Experts of a small language model: 64 SiLU neurons an expert.
Below are experts of layer 5 (counted from 0) of a mixture-of-experts language model. Rows are named up (a neuron's input weights, with its number) and show model dimensions 96-127. Each number is 50 + 10 x the weight over its row's rms, rounded and kept within 0 to 99.
Before each expert's rows: "gets" lists some tokens that make up at least twice as much of what it gets as of all text. This comes from a sample of Wikipedia text that the model never trained on. Tokens count by the router's weight.

# expert 57
gets: " of", " with", " by", " to", " which", " that"
up11:40 50 52 43 61 41 28 46 70 46 58 35 31 36 23 50 42 51 40 63 50 44 58 40 33 56 63 56 39 66 57 56
up12:27 38 57 45 58 66 28 48 60 63 34 45 46 49 32 38 61 44 52 56 49 45 39 63 65 47 48 56 46 56 40 55
up13:51 44 65 40 60 75 57 48 41 46 44 52 35 39 39 54 51 61 77 49 67 63 51 52 44 43 51 56 58 55 63 60
up14:47 36 66 40 64 50 37 48 57 29 63 38 47 58 49 62 52 45 58 40 69 53 53 47 60 48 42 53 59 29 61 55
up15:62 61 61 38 44 52 61 48 50 54 44 24 52 51 32 48 45 31 58 52 59 58 57 35 58 44 65 36 76 60 55 43
up16:57 46 43 57 36 69 46 46 57 40 46 53 47 33 52 42 66 57 61 50 49 34 47 48 54 58 62 54 46 64 56 43
up17:55 68 52 43 54 42 56 49 47 50 46 54 52 62 51 52 52 53 36 30 41 50 52 50 54 51 66 48 48 44 51 59
up18:46 41 47 57 50 41 35 45 49 42 51 52 57 60 25 39 40 47 61 59 40 73 63 50 39 55 69 63 45 61 46 33
up19:36 55 62 46 22 57 37 58 57 49 51 63 43 42 62 48 40 47 66 43 40 34 58 43 47 47 57 54 65 75 45 51
up20:58 54 52 56 46 31 43 59 56 39 34 36 36 54 44 61 73 53 41 40 55 72 64 50 56 40 47 53 55 54 48 49
up21:55 48 33 48 46 25 53 50 42 46 50 53 43 28 41 47 61 57 56 34 47 54 47 62 51 47 43 57 62 64 58 41
up22:48 52 52 56 46 54 50 55 60 57 45 61 46 53 39 54 61 36 58 40 51 45 50 55 44 44 48 66 67 38 63 46
up23:60 48 47 53 64 56 41 40 40 56 48 45 58 49 42 35 57 45 53 38 51 50 66 42 46 59 71 39 43 59 36 24
up24:48 27 52 41 41 54 47 31 61 47 56 45 52 36 40 37 52 52 53 52 38 63 45 49 63 43 56 52 47 43 53 61
up25:43 33 68 61 57 45 46 46 50 42 55 55 48 57 34 45 40 54 64 50 50 39 51 57 56 55 34 65 65 50 45 30

# expert 11
gets: "\n", "m", "d", "th", "ip", "M"
up11:55 48 53 44 41 38 40 43 39 52 57 65 43 74 35 70 40 42 48 55 50 67 52 59 56 66 61 36 51 54 48 38
up12:57 58 64 43 49 53 56 50 51 68 55 63 55 31 47 48 62 48 45 33 51 66 51 53 45 35 47 39 54 48 56 47
up13:43 53 54 56 65 32 51 65 46 36 37 50 52 31 47 58 67 36 56 50 51 66 57 40 53 32 53 51 45 57 50 39
up14:38 63 31 41 43 60 36 57 53 54 43 32 49 46 61 51 51 43 58 59 50 54 70 52 56 52 50 36 49 59 57 61
up15:46 42 71 46 63 51 49 42 37 43 50 57 38 56 44 55 40 40 63 54 58 48 68 42 60 37 72 36 48 58 36 49
up16:37 72 46 49 56 65 52 59 35 50 39 44 44 45 51 46 57 48 68 68 54 66 59 44 55 50 50 49 42 52 41 64
up17:55 41 60 34 77 62 49 45 65 59 38 53 58 58 56 44 53 54 72 52 51 55 62 59 42 48 54 49 47 51 41 44
up18:61 50 46 26 52 43 61 59 30 55 48 39 57 45 38 50 57 37 67 54 62 38 48 38 49 46 50 59 59 54 45 35
up19:30 43 41 43 52 52 39 60 41 53 46 48 49 35 60 46 67 43 48 57 55 54 58 38 49 54 52 63 62 31 58 48
up20:54 39 54 53 49 71 58 56 52 54 62 51 66 59 32 55 64 28 59 44 35 63 44 60 54 50 63 44 53 35 61 38
up21:54 46 51 41 43 50 38 52 49 44 50 40 28 57 51 59 70 43 60 72 49 53 54 39 53 51 54 48 37 30 58 53
up22:71 33 54 55 51 68 50 69 30 50 58 51 50 38 50 52 57 67 52 46 50 36 25 39 40 58 74 51 53 52 48 49
up23:69 47 67 44 48 30 56 57 38 61 82 57 26 36 38 60 61 48 43 49 39 61 36 48 44 52 48 51 32 46 47 35
up24:55 49 47 47 50 43 60 58 56 62 35 52 65 66 46 46 54 51 49 47 49 53 66 42 56 54 43 59 45 59 64 39
up25:46 42 47 44 41 40 45 28 47 49 59 45 65 39 48 50 59 61 30 61 45 71 38 35 45 44 49 52 56 38 43 44

# expert 16
gets: " was", " also", " not", " had", " has", " he"
up11:52 39 46 42 55 40 41 46 57 56 35 58 68 47 50 41 52 59 59 51 44 50 57 66 56 56 65 83 46 45 56 43
up12:46 46 36 33 50 48 52 58 60 35 64 36 46 37 52 33 36 40 42 60 42 33 54 37 44 32 63 24 49 45 48 48
up13:54 59 62 50 70 53 40 50 54 43 37 68 56 43 39 61 47 48 48 59 52 57 52 36 50 38 45 64 40 62 47 53
up14:40 55 64 47 63 55 68 42 44 54 50 55 44 46 43 47 52 42 52 46 55 51 43 51 40 55 47 46 81 47 50 70
up15:48 50 65 47 39 42 70 32 52 50 34 56 52 51 38 45 60 55 50 49 55 50 53 39 66 44 53 48 52 41 50 44
up16:53 53 41 37 41 55 58 42 38 47 47 35 38 46 34 45 50 35 39 59 50 52 69 52 46 47 51 60 48 57 43 52
up17:32 49 56 55 50 49 45 46 38 38 43 62 33 66 33 57 45 45 49 50 46 39 57 52 43 53 64 34 69 53 51 47
up18:52 36 53 61 51 58 43 54 49 46 39 56 34 40 34 41 45 56 42 57 73 30 49 73 38 48 50 43 58 47 68 51
up19:47 57 32 39 73 50 38 51 55 42 51 34 64 47 41 44 42 36 48 45 56 59 24 53 41 59 54 37 78 46 48 52
up20:57 33 63 52 46 43 36 39 58 53 69 53 50 43 53 43 38 44 55 39 67 62 55 46 52 42 41 54 67 53 38 31
up21:62 50 57 48 45 37 52 33 62 59 52 37 42 59 62 57 28 41 54 48 58 50 50 43 60 48 64 43 60 58 46 37
up22:56 49 56 53 49 60 55 44 35 34 51 43 45 36 42 37 44 41 56 52 52 47 45 33 48 48 65 50 38 43 48 34
up23:53 58 64 47 35 47 52 48 39 70 30 59 55 52 48 39 51 50 42 52 42 51 49 53 61 63 44 41 56 33 58 44
up24:24 56 37 52 54 54 59 56 31 53 44 52 49 42 43 49 41 50 50 66 51 58 55 43 56 50 50 65 48 49 71 50
up25:45 42 51 45 26 46 54 48 44 51 41 46 43 37 36 50 35 50 58 52 39 56 35 55 55 56 51 47 66 72 46 64

# expert 47
gets: "\n", "|", "=", "==", "===", " also"
up6:35 45 58 63 43 60 59 53 52 38 43 31 58 60 47 46 47 52 42 35 40 55 54 54 55 50 55 60 55 61 35 51
up7:38 76 55 54 48 46 37 71 49 32 30 56 70 40 53 43 53 50 54 52 65 39 55 32 55 46 57 63 53 53 54 46
up8:36 62 51 49 36 45 43 43 43 51 44 53 68 51 63 51 43 53 44 68 52 52 28 61 53 51 58 37 63 44 41 45
up9:51 63 53 58 51 41 59 46 42 63 46 51 36 36 56 52 46 51 51 52 34 59 68 61 50 74 50 52 36 46 33 38
up10:56 59 51 54 34 61 35 47 39 45 72 53 60 70 44 54 50 41 56 48 40 59 40 44 63 51 40 39 34 53 39 42
up11:52 67 41 53 36 54 57 51 45 63 57 24 34 57 60 47 42 49 61 57 44 53 46 36 49 46 48 52 41 55 50 32
up12:54 44 51 54 31 53 80 47 37 71 33 62 54 58 57 49 48 47 68 46 44 40 54 47 57 30 48 49 44 42 47 57
up13:47 41 58 53 46 35 46 43 37 37 50 35 62 64 40 53 32 38 53 58 57 40 42 33 58 52 46 46 50 56 57 61
up14:34 48 51 46 53 66 41 52 39 55 44 57 60 39 40 47 46 55 52 35 48 27 48 43 62 58 62 55 62 31 59 46
up15:65 66 50 30 34 42 54 42 46 47 36 43 40 47 62 55 61 66 44 55 55 58 55 50 32 53 64 52 54 55 36 44
up16:39 48 53 55 39 64 31 60 46 56 44 48 45 45 52 63 54 34 42 64 64 60 55 56 71 55 50 48 50 41 62 60
up17:52 39 44 36 53 56 41 47 40 52 38 44 58 61 71 24 64 49 43 44 50 44 57 53 55 42 38 50 65 38 50 55
up18:43 59 56 46 42 64 59 43 60 50 28 49 57 45 53 61 40 65 57 42 59 22 43 34 52 50 51 64 43 48 52 56
up19:46 49 45 50 32 68 55 47 60 44 39 40 43 46 34 57 54 48 52 55 44 35 39 48 41 51 53 41 33 53 58 37
up20:55 59 45 43 57 36 28 33 47 50 57 62 43 56 26 46 32 76 55 42 60 63 45 56 53 46 51 45 71 60 62 48

# expert 54
gets: " to", "ed", "ing", " used", " made", " that"
up11:65 45 39 41 64 46 49 40 35 50 81 39 50 51 49 37 50 50 45 44 65 62 49 53 57 49 39 41 52 30 56 53
up12:53 55 39 48 56 38 51 42 46 58 35 56 52 46 48 36 42 50 48 44 38 54 59 34 60 38 56 58 53 45 50 52
up13:43 44 34 60 41 51 45 50 60 35 76 32 80 48 61 33 53 33 47 58 45 51 60 40 41 48 57 58 53 57 41 46
up14:54 28 55 37 30 41 48 52 39 42 44 58 49 55 58 46 40 62 50 47 56 55 54 61 52 46 47 52 50 65 35 50
up15:49 42 44 36 64 63 70 42 56 32 47 66 57 50 53 57 52 49 50 47 47 55 57 53 53 81 65 62 55 55 35 36
up16:57 30 61 42 51 68 44 53 48 36 55 49 50 72 29 54 59 50 53 57 48 49 55 58 50 53 64 44 47 43 56 49
up17:77 38 69 50 55 42 51 43 54 58 42 66 41 41 38 53 38 42 61 52 59 32 42 36 45 41 56 59 56 28 42 61
up18:52 49 49 47 58 68 49 41 60 48 49 39 37 28 52 39 49 39 50 51 56 65 52 46 68 25 65 28 60 56 54 47
up19:52 56 62 44 43 53 55 57 46 55 44 67 59 42 58 59 34 34 50 53 47 42 39 58 65 51 47 37 63 57 35 36
up20:48 37 39 75 37 38 42 48 58 57 46 35 40 49 46 30 36 73 44 61 44 63 55 57 47 40 52 51 49 61 66 31
up21:58 36 58 51 65 57 53 49 56 49 50 66 40 54 50 49 15 65 35 53 51 38 48 63 57 41 65 67 68 47 56 39
up22:42 45 66 49 43 58 56 58 40 37 60 53 55 27 41 37 45 43 55 61 51 54 57 56 42 60 27 74 52 55 66 50
up23:57 45 63 56 56 49 32 39 56 35 66 44 52 67 54 60 40 56 43 34 56 40 42 32 51 40 50 63 57 29 63 50
up24:47 58 55 52 49 64 52 39 34 33 55 50 35 65 54 63 50 51 63 59 44 56 30 35 55 34 55 61 42 56 53 67
up25:45 52 40 36 60 36 41 39 42 50 51 49 33 66 57 40 68 43 65 44 49 60 48 51 38 56 59 47 63 46 59 57

# expert 48
gets: " that", " which", " who", " s", " part", " time"
up0:47 51 47 71 37 32 67 50 62 57 55 31 55 62 68 38 54 67 56 55 46 59 58 38 49 33 44 62 47 61 60 42
up1:56 57 57 56 67 47 55 47 50 46 60 41 67 40 52 38 41 47 54 58 51 48 71 46 46 55 65 62 61 45 47 57
up2:48 37 44 59 37 63 47 43 44 66 44 43 51 39 57 42 43 45 56 45 55 45 45 54 46 63 41 35 40 53 48 50
up3:44 63 63 51 20 50 49 61 36 56 17 44 48 53 61 46 45 41 63 59 57 47 54 55 61 74 61 61 53 50 45 44
up4:48 47 66 36 50 42 42 47 36 57 37 40 48 61 27 36 60 43 56 52 34 47 54 59 54 48 58 57 60 58 63 57
up5:47 39 66 42 47 54 29 52 54 46 42 47 67 30 48 51 54 65 62 79 40 37 65 47 58 32 53 32 53 44 43 33
up6:42 58 73 58 68 42 58 35 46 57 51 49 45 47 36 39 53 55 57 41 50 35 46 37 37 43 52 69 52 43 55 60
up7:59 35 49 58 32 68 52 55 47 54 51 55 57 48 50 55 52 32 51 62 53 44 50 57 49 60 42 65 62 46 70 61
up8:63 50 54 55 43 57 50 42 72 46 53 52 47 74 40 53 53 55 55 27 53 49 59 29 36 51 62 39 44 60 63 53
up9:49 47 68 36 46 68 47 39 46 44 55 54 54 39 42 45 67 64 39 61 71 57 41 56 54 40 49 42 62 41 65 33
up10:53 45 49 62 52 55 46 54 61 37 45 62 52 15 14 62 48 54 44 47 68 60 63 46 29 36 56 42 66 50 48 42
up11:52 57 57 51 44 34 31 48 57 56 53 33 44 41 36 56 43 58 49 64 47 63 72 58 39 60 53 38 37 40 34 60
up12:54 44 52 57 42 47 37 59 58 34 39 35 51 40 52 43 58 56 55 61 51 57 55 52 61 45 31 53 57 54 49 44
up13:29 43 66 46 58 31 38 54 66 46 46 51 64 33 51 54 36 38 44 70 56 61 54 47 49 36 56 64 45 45 58 69
up14:36 50 45 52 56 48 31 43 45 28 52 39 35 33 68 36 59 40 35 56 60 49 59 59 43 44 56 75 59 57 46 37

# expert 33
gets: "0", "9", "1", "2", "8", "7"
up0:55 55 72 42 55 60 53 54 57 56 62 39 42 47 41 58 37 33 50 44 45 43 52 44 26 47 56 39 55 53 56 67
up1:51 47 59 43 57 59 57 52 65 49 44 32 44 39 50 42 56 45 46 47 58 52 47 51 37 66 50 55 64 33 40 55
up2:57 53 47 50 40 57 41 50 61 45 60 63 57 39 35 44 39 44 36 61 48 35 43 42 38 55 39 30 47 48 53 45
up3:56 44 53 50 47 37 45 43 46 68 58 54 55 30 64 44 64 48 44 52 49 66 41 46 52 61 48 46 62 43 49 36
up4:55 39 56 62 44 50 56 52 55 68 47 51 62 48 45 58 59 46 58 45 42 59 37 36 57 49 46 59 42 45 61 46
up5:39 54 52 40 35 45 50 31 49 64 49 55 34 49 39 61 46 59 39 44 44 55 50 61 66 51 51 52 46 42 52 50
up6:60 61 57 52 46 58 57 54 39 48 43 50 32 71 51 39 46 45 58 42 30 48 45 51 50 44 31 60 46 43 58 53
up7:56 53 61 50 44 47 57 48 33 62 49 49 62 33 59 44 51 48 58 55 70 48 58 42 53 81 47 45 68 43 59 38
up8:56 42 42 41 50 51 58 62 50 28 51 42 50 53 49 65 54 55 40 50 46 63 61 58 51 46 44 33 69 54 35 46
up9:60 48 63 51 37 46 49 54 40 45 32 59 48 50 47 37 39 36 56 31 54 63 39 48 47 44 43 51 69 45 33 32
up10:42 37 54 44 47 64 63 48 49 27 32 45 39 51 41 45 61 56 58 43 74 28 58 56 33 60 56 45 41 62 35 50
up11:36 43 59 50 49 54 34 50 52 52 30 41 64 52 44 58 41 38 35 26 54 62 55 70 59 66 48 53 57 40 37 40
up12:62 59 62 61 57 37 38 53 28 45 48 51 38 56 53 67 61 45 25 54 54 55 46 35 56 53 61 32 50 58 39 39
up13:35 55 42 45 56 47 47 38 41 53 55 33 55 43 57 46 50 61 61 55 34 49 52 47 55 66 52 58 54 52 57 51
up14:46 72 41 38 45 37 64 54 39 46 61 46 42 43 31 51 44 48 57 36 59 57 50 54 53 56 58 66 53 62 51 49

# expert 30
gets: "\n", "==", ".", " ==", "===", " ==="
up6:41 26 47 48 45 43 48 46 65 50 57 48 49 46 62 49 69 36 68 40 37 44 48 52 59 38 49 43 53 60 29 60
up7:49 73 60 53 49 54 44 46 66 43 38 60 52 72 26 56 59 53 46 49 51 46 39 67 29 42 58 54 37 25 44 49
up8:38 58 43 49 62 44 38 56 45 39 59 42 44 51 55 44 64 43 51 50 54 55 52 50 53 60 50 60 46 51 61 68
up9:56 58 44 66 57 49 58 51 33 61 37 59 76 56 37 50 49 45 57 44 46 35 58 56 52 28 47 54 51 51 51 46
up10:59 55 49 45 55 55 56 64 64 38 50 66 48 33 60 56 52 49 66 49 44 59 45 43 65 50 57 46 54 53 53 33
up11:43 55 23 72 58 64 61 54 49 57 61 50 50 51 56 44 46 63 38 46 41 47 33 57 48 60 35 36 66 53 45 52
up12:31 55 61 56 37 82 55 80 51 49 47 49 40 57 36 60 30 38 59 60 60 50 64 54 68 49 61 53 39 53 62 59
up13:57 60 59 39 40 61 47 56 40 64 53 42 50 51 33 59 51 49 47 53 46 60 39 53 46 48 61 51 48 45 59 42
up14:43 58 61 65 44 71 59 68 51 42 63 52 34 51 27 68 51 42 44 40 65 59 45 29 42 51 55 53 68 48 32 61
up15:43 50 51 56 37 72 49 51 51 46 63 65 46 57 45 47 46 25 52 45 47 50 68 59 45 59 57 27 61 46 52 45
up16:49 38 63 49 43 67 38 43 45 42 63 44 51 45 56 52 43 43 52 63 44 68 41 62 50 54 59 39 31 52 46 41
up17:35 50 55 57 53 56 47 45 59 60 48 43 55 50 62 50 57 65 37 44 56 48 22 75 38 43 49 60 49 65 49 58
up18:55 45 57 53 54 58 59 59 59 48 65 43 45 46 38 59 46 52 40 52 55 31 40 40 48 50 56 39 56 42 63 44
up19:54 52 44 53 51 68 39 61 44 63 53 45 61 37 33 54 51 30 45 53 45 35 46 57 74 47 65 41 47 68 56 48
up20:50 49 52 51 53 69 59 54 49 63 59 37 48 29 48 58 61 43 47 48 66 60 59 65 42 37 54 44 69 70 44 53

# expert 18
gets: " ", ".", " |", "°", "0", "3"
up6:38 55 53 47 62 57 51 48 54 60 61 46 43 49 48 58 62 47 42 40 69 44 58 47 72 55 45 45 37 39 58 54
up7:39 55 69 45 62 48 56 53 65 48 50 35 47 44 34 46 47 40 70 44 36 47 52 54 50 54 53 47 66 49 45 48
up8:49 43 49 51 45 63 35 53 66 39 63 57 59 45 61 54 52 37 60 57 77 47 40 55 60 28 56 47 53 58 64 47
up9:24 48 42 46 48 46 53 45 40 34 57 48 45 51 17 54 54 49 34 50 40 36 46 43 35 46 44 51 39 36 48 51
up10:53 46 53 37 43 59 46 52 35 58 65 70 51 55 52 48 44 35 42 42 40 47 57 54 58 75 45 28 59 43 38 53
up11:58 41 54 36 56 55 47 49 46 39 37 62 62 26 23 62 52 58 67 64 59 66 47 61 68 44 58 48 53 44 44 44
up12:43 59 59 51 54 63 47 23 52 46 49 56 29 41 67 51 51 37 64 53 51 53 68 47 44 58 50 43 32 47 50 37
up13:37 42 51 48 41 66 46 38 67 43 49 51 42 48 52 52 56 50 42 45 54 26 63 40 40 60 53 54 42 47 23 58
up14:43 33 47 59 38 58 42 31 45 64 36 52 47 46 60 59 54 29 50 57 25 53 42 50 48 51 47 42 51 54 35 58
up15:55 50 56 45 42 52 47 53 53 59 51 60 40 42 44 49 57 65 51 62 69 40 63 47 67 38 53 42 42 32 27 33
up16:57 53 40 54 39 53 53 50 40 43 66 54 69 74 48 51 54 57 65 46 33 36 51 44 49 47 45 39 53 66 24 27
up17:48 60 65 34 52 47 39 55 53 39 48 32 51 35 47 51 56 46 38 48 51 36 46 54 48 51 54 48 38 52 37 65
up18:51 49 41 55 30 56 45 46 52 47 57 44 38 54 52 30 38 49 69 51 51 39 57 50 63 38 58 42 59 47 40 44
up19:60 37 49 51 45 45 47 39 49 71 45 60 51 54 51 56 42 44 59 51 43 60 57 38 53 31 39 54 49 52 56 66
up20:48 48 38 44 70 32 67 46 47 52 49 48 65 64 53 34 38 48 47 46 49 55 33 67 55 61 46 58 80 62 50 46

# expert 45
gets: " of", " the", " to", " for", " in", " with"
up0:68 39 44 52 56 47 69 56 35 35 46 59 40 60 57 50 55 61 47 41 63 70 56 55 54 43 66 43 37 52 51 54
up1:59 53 43 22 45 30 40 55 68 42 54 31 38 69 66 52 45 48 62 31 41 51 52 40 54 28 38 57 42 47 55 50
up2:53 58 59 61 62 39 49 47 56 44 62 64 43 32 49 47 40 59 50 74 58 57 67 42 55 55 55 50 64 54 61 43
up3:48 44 57 38 30 48 52 56 34 58 30 36 56 58 62 50 53 46 68 51 49 50 51 39 63 55 45 55 35 38 60 60
up4:59 40 40 49 66 40 46 56 56 53 37 52 35 39 39 61 43 41 59 34 39 63 48 48 59 41 46 20 69 49 42 51
up5:39 46 54 51 44 39 45 55 52 48 39 52 38 54 64 58 60 27 43 63 72 72 34 41 64 61 49 33 61 46 42 31
up6:66 57 53 51 40 34 34 53 42 39 39 52 64 46 43 64 38 55 60 59 43 32 52 57 31 53 34 70 48 37 68 44
up7:60 30 55 43 48 58 63 37 46 59 40 65 58 48 50 41 60 61 39 53 48 41 49 53 70 44 65 42 56 48 71 55
up8:61 58 53 48 59 61 70 45 56 50 48 35 73 57 59 29 48 43 58 39 54 58 43 50 56 50 63 57 57 63 64 56
up9:46 59 49 48 54 53 36 37 47 60 55 54 42 44 53 47 45 58 45 55 47 65 35 33 51 44 33 53 55 45 58 41
up10:62 58 69 54 52 55 46 30 28 46 60 37 51 50 53 55 49 57 68 50 49 60 44 48 42 42 50 44 49 49 41 51
up11:40 60 51 43 50 63 51 45 53 46 46 72 36 49 39 50 46 30 40 46 52 56 47 60 55 45 45 73 47 48 60 48
up12:68 51 48 35 55 51 47 51 54 43 63 48 27 45 46 45 44 58 52 46 49 60 55 59 56 28 59 76 55 39 24 51
up13:60 56 48 37 47 55 62 49 45 43 23 51 49 59 58 58 44 59 52 61 57 64 47 44 70 59 46 63 41 43 60 40
up14:34 44 50 68 74 44 43 65 52 40 34 47 62 58 65 63 49 57 68 54 34 44 60 66 61 43 55 42 57 64 52 34

# expert 21
gets: " ", ":", " (", "1", "2", "\""
up17:36 21 60 53 58 45 54 47 67 56 48 63 61 47 38 37 54 56 42 57 52 44 47 39 47 40 51 73 50 48 54 35
up18:56 51 47 44 56 60 63 48 50 51 49 45 56 52 63 44 62 47 32 52 59 47 55 62 52 58 66 50 55 46 35 38
up19:38 38 59 50 50 51 57 57 35 44 54 26 48 38 49 49 58 59 36 62 56 55 46 47 47 53 40 55 48 59 40 47
up20:37 45 63 55 51 49 42 45 39 65 59 25 57 41 42 65 55 58 61 46 72 56 50 55 73 41 42 37 34 48 61 40
up21:58 58 48 56 41 60 34 51 56 51 51 43 52 28 38 25 54 49 52 57 46 59 41 43 62 59 59 62 67 59 72 54
up22:44 42 52 48 46 49 38 53 53 30 60 57 50 64 50 51 59 49 56 57 40 40 65 56 60 48 60 38 47 34 54 48
up23:51 51 44 45 63 38 43 51 41 48 50 56 52 58 41 61 44 47 55 48 34 59 60 43 41 64 46 38 44 52 54 61
up24:52 60 51 39 57 65 26 55 41 68 43 57 60 70 46 72 41 61 64 47 50 51 48 38 61 50 51 64 54 37 66 60
up25:60 52 73 34 52 48 45 57 39 66 51 54 41 29 56 70 59 49 49 41 49 56 53 56 54 38 51 48 53 50 24 44
up26:65 53 41 42 54 87 51 38 45 64 52 30 59 41 54 54 70 43 42 36 58 43 47 39 48 46 54 49 58 47 44 30
up27:48 62 67 43 42 59 62 51 46 53 48 60 48 54 41 48 42 43 58 50 51 58 39 51 61 80 36 52 64 52 40 52
up28:51 51 52 59 58 48 47 45 56 57 40 39 41 53 58 45 61 57 63 53 62 68 40 37 56 45 29 65 49 52 50 32
up29:43 54 68 47 72 67 51 60 40 58 47 55 56 52 47 45 63 54 53 50 63 40 57 57 63 52 54 54 39 63 55 47
up30:20 60 50 49 50 37 50 60 57 47 47 43 58 33 51 57 60 52 63 55 50 52 58 40 48 54 44 45 39 47 59 60
up31:50 63 57 50 42 54 45 61 61 61 59 35 48 53 37 44 51 33 54 53 50 60 42 67 48 47 59 61 71 48 44 34

# expert 41
gets: " |", "2", "0", "9", "3", "4"
up6:50 43 62 42 40 64 44 30 29 50 56 44 57 74 38 52 56 53 43 60 51 63 41 30 55 35 33 57 79 42 56 48
up7:50 46 64 47 59 40 39 42 49 37 36 46 49 63 49 50 32 54 42 55 45 60 58 44 42 53 50 49 46 30 51 51
up8:44 38 53 50 41 46 44 59 44 48 45 59 41 48 54 35 52 51 62 52 53 43 60 49 54 40 39 57 55 52 41 46
up9:31 47 58 52 41 69 55 33 46 46 35 50 51 55 59 55 41 61 54 38 62 42 57 37 68 57 39 48 34 58 41 50
up10:49 49 42 32 48 41 40 41 38 56 49 62 46 62 62 56 30 42 54 42 37 39 49 56 49 47 31 57 51 58 40 40
up11:54 44 44 50 25 58 53 49 62 53 52 47 58 58 42 59 56 40 52 51 39 61 55 51 50 77 45 53 65 47 43 65
up12:59 74 58 43 49 76 50 39 46 50 42 56 70 43 41 64 43 50 54 53 49 56 43 55 45 65 49 55 36 44 54 61
up13:52 61 41 54 47 47 46 55 33 45 47 58 48 45 45 53 52 44 56 46 39 61 49 58 54 73 59 51 58 46 33 62
up14:40 46 47 46 33 59 40 49 43 35 56 37 40 45 44 71 61 41 51 43 65 51 65 44 71 59 67 52 46 49 55 65
up15:65 51 65 58 50 50 56 63 59 33 35 54 51 48 44 45 66 42 50 32 59 35 58 76 42 57 52 44 60 65 48 69
up16:39 41 49 67 49 43 52 32 24 49 49 58 43 54 41 37 55 38 29 53 50 52 35 41 43 45 65 53 56 71 42 45
up17:52 45 45 21 70 50 33 37 46 59 54 61 37 52 49 58 44 53 55 47 44 41 41 30 65 68 46 40 60 46 71 57
up18:67 59 52 56 61 63 60 56 47 42 39 47 46 50 67 47 50 41 64 25 61 42 35 52 39 40 47 64 70 38 36 35
up19:45 60 38 46 40 54 38 38 48 41 56 68 62 43 47 62 57 35 60 47 51 68 75 42 32 53 55 45 46 62 50 37
up20:40 53 54 37 32 61 25 37 53 52 49 53 57 27 34 57 57 54 47 53 50 37 43 34 48 65 30 66 47 34 69 34